Below are experts of layer 6 (counted from 0) of a mixture-of-experts language model. Rows are named router (the router's row for the expert), up (a neuron's input weights, with its number) and show model dimensions 0-255. Each number is 128 + 32 x the weight over its row's rms, rounded and kept within 0 to 255. Numbers have three digits each.
After each expert's rows: a language model's description of what the expert responds to; "comes after" lists some tokens at least twice as common just before its tokens as in all text. This comes from a sample of Wikipedia text that the model never trained on. Tokens count by the router's weight.

# expert 33
router:165098072144146174079114154140088177122142147104090081127121146077195133056110066185074114097122124164112147156145138112089133140237060164113124143142170169127109117113107116129070132132131123154176121113127091151178174088177152093138100198124117060176129091094146142107115166136062086138163162062110093139092134153145129132138112175099104201127104207118143195151147148119194096116102115126086138132066141131091073099139158130089110117141119141109109162115108181095147107074150143135139066112112139147138167131115094152084106133091118154073118102039146179099158190159191131124119133181142093112098143118118145117147073110143138149101130139096149088139157147090168178127081156126140112123167114118124121117156174156148162169107132114162125148106103063125137090133123136
up1:160105121119129101148099100120111123165100063124103116089134090147138106137133077168154146165083081141134152145104163160168145128047102112122171087150127152182142128135078138166118092163062150150114143078121067111144124122150158139130127173151107148079191123131069198133102113124083129085125123183114132146089155162192133089162078137114123131132139106069141174119133138129169079151135157096134126187108089106135079066181114107132069180185186141111098074142159119081158064135194131110135134160070098148134125113159138120174119151125073060118076122199117185124084129129092163139114108128131170154093192113089116156130153089096131172129147087127148092117157110153113079131151092071162143122128148092103179116192185126127101095060123115103098120150109136107117214152142139
It responds to: Table cell separators. Pipe and semicolon separators in sports and statistics tables, especially the pipe starting a row, plus signs like +, −, minus.
comes after: " |\n", " |", "0", "1", ";", "2"

# expert 10
router:152115168164124103121103090137169125153089104142092133154211166128140129127113163130150161118145146081115142128163070121177101133143150104126120095164192188118143077169127139112149122103136153156135104193159162090111117071110123132118155158125143107185128099215183131173172117110120108075069124080136146180105158194130061175101090109181097143159151155100137180117162156103123057165092134141177143112139148148094150152104147133147083141152149134184190142120180160102199145109147078116094115079122127181147153137101092104111175153125148156089045067112105106107114122102192148160114139128087187164143086144116144125147110131109090166131180127125154104129156106116099128148142059099129121131044088145185111104146096150148117131185184142147098140053080161153108110152129126
up1:130166104089125141130087139157184140145085179110148150135172165108126147099132126139119171126100124105130144123123140114100123119094088152121144116169142092130125164108055144084077131075131162086217096108060121187173080127153100139157150134101070081075128140112127124171111106144076148070153118094179089135107162174093164160082170115129134152110092071167141136076138080159076193144081116089138162107138116089139120137133159082122130173144171122110155137145184105146110137116099060142183103166092102149133089147109182099126126132128178132163136208076097201117141148112103145167095110141150166169137152139127154178114109156091132118110130187141170100136136114108111179164144091068081138168164134140038222103096131123192179147085136113116138086136124096129135116127153175
It responds to: Sentence-opening demonstratives. Demonstratives and discourse words starting a new sentence in prose, such as This, These, also, plus topic nouns like government, music.
comes after: ".", " the", " a", " The", " on", "The"

# expert 14
router:125126113115176073143190148096172076183126094151115168152151109145135101072148129147113096054112156174115081131083116128076099131134134156095133160154168097152162168129081120111111169119173122073115178136139108185101106144115138142095075156154049159110152110193141197085095127107116145081129141176097171144101151160064117084122143141112131125105133077125152146096128155068154146149099082120174187187202134081144131164157081081153147101182103151158163081113154161156120083193121135160145133140151095148146148153070136128085140108086168131191126139124122120104136152134106130144176088105117162182181151097130142143085129151159161161149138169152137186119122085097096069138161091132155154123100055136144120094086153142083127130175124088083106146143102173152118069144068098
up1:129144100149103159128146121149094133083095179096078146157112141196170159122091151176146149169170128166127082106115124138137188127098099139138151165128153115153137163114153152064129112164132143168127108064138136134179116129130129164072124120162084136096103165142188173105116129127138087124146160109170119123098142127128121122165049068131134115113129199156127133104108179186133098157102183149133179176073059098124102099117047127181154166122163092159125077138160127106116138084103103199165156129082107134156088088081115137162166165107124116121102128119103154135094063111161201076113108137134088133176164059111156155076103099117088089111157212151173126110139121142102123062147145092121100105153106113090165150171138114098109194116167105090142151138082150174063164121162174
It responds to: Proper-name adjectives and list dashes. List-item dashes in infobox lines, and adjectives in proper names or titles such as European, National, Democratic, political, or two-year.
comes after: "\n", " the", ")\n", " a", "201", "202"

# expert 61
router:134118103138151100154200187163114094148149122126126147118132130123177156100180109122129104068164086147139100123132115105102116059176159180162151067092106123108175206093128118070112157227143192123173107141102124119098111122114138124134125147090213142133081106130114073138111163132164083146139143164088140152068119167148193097148166171100084171112141175130107143177128102156136144126166106076156139204111115094134115109079170141145196139127151133179155114155089148124095144176122140163149124163142128089081100116169162145069152147174104134148155119147137100141145152104130155125122139126106146150161158135137160120151113158114130076132069104133138133100087146116081133181116108198170150102085054149150096086141164126080049126165162134183070146095049101164158132119135132
up1:154134096132149136152136111076138048150103115130126097150124147195139099158114171143138099117128086145076136107157115067127151109145153128186143129127183104045127154123146162135070067150143084080125115076120130138080123091125091072157121111097117185130133102107100152122170158135139102121146042140101182115126124157112119113155122038128114165110141080139122161139086077119149144045179128203095142137142142120119055120118150182141154159204151125158131111179065120133083097140134108124089108167128060102141141146026101119111121108120168144080130166143147157142077128131101138109087159114126125122132097118126139124158186161162118161087087127143200125124178151109122124070123154124180069087131129112132095125113160116160125198152137156125121083193095148210149097137151112
It responds to: Years in tables. The century part of years at the start of table rows or in dates, such as 199 in 1996, 201 in 2015.
comes after: " ", " (", "|", "–", " |\n\n", " won"

# expert 32
router:099125073137097040163136135129169099131085086124184121212126171157180151125110089174168140103161083093140110139126075133120131117095117140113140147092134121131147108157086144161098203134157119173162082117104133123111125158119150145126111138153110162078115124089120183048140146116144099141126097133083107130144102124115101131156114154089164086123112124152203145097084119120082138104108118116093107149179016156123117173104135138118115118137130062096133146171124143117095124110084117171108116161103157168209114130116131116132144101130112110147141077056122093099135150134204097177143153101137126145127165051091153080150171086104187147136101130085107125188116095162132109089113148082085094073099155151193114095167077164098157146147108095138098098103030154146182124108162128
up1:115082098151106176103141128190149172154123143187134114136146115114154135133091112102147184161107154106091124160123117056089071145100074060182112103192117128121117173142093158131175132117152102090139139087147104072127146198153095113139139125093134137106136128095150157133145113171144119166112221136154116118156110132109206110150144175134098148123116126162082124114111147111161152129176117093104212126111092122137115147093135090127174113175132112138130174099107116124110072199136056118081108087148141129149165185138111169193181068162125100177134148132060136151118130104091130069113088126187144117139174097118110114156082121114123107143092093129055135066158110145109144132112135150094178131092155070107164098157118134098087120047140159095156094108100122024106116133164153
It responds to: Table and infobox punctuation. Structural marks in tables, infoboxes and coordinates, such as pipes between column headers, colons after field names, degree and minute signs.
comes after: "-", " |\n", "\n", ":", "\n\n", "=="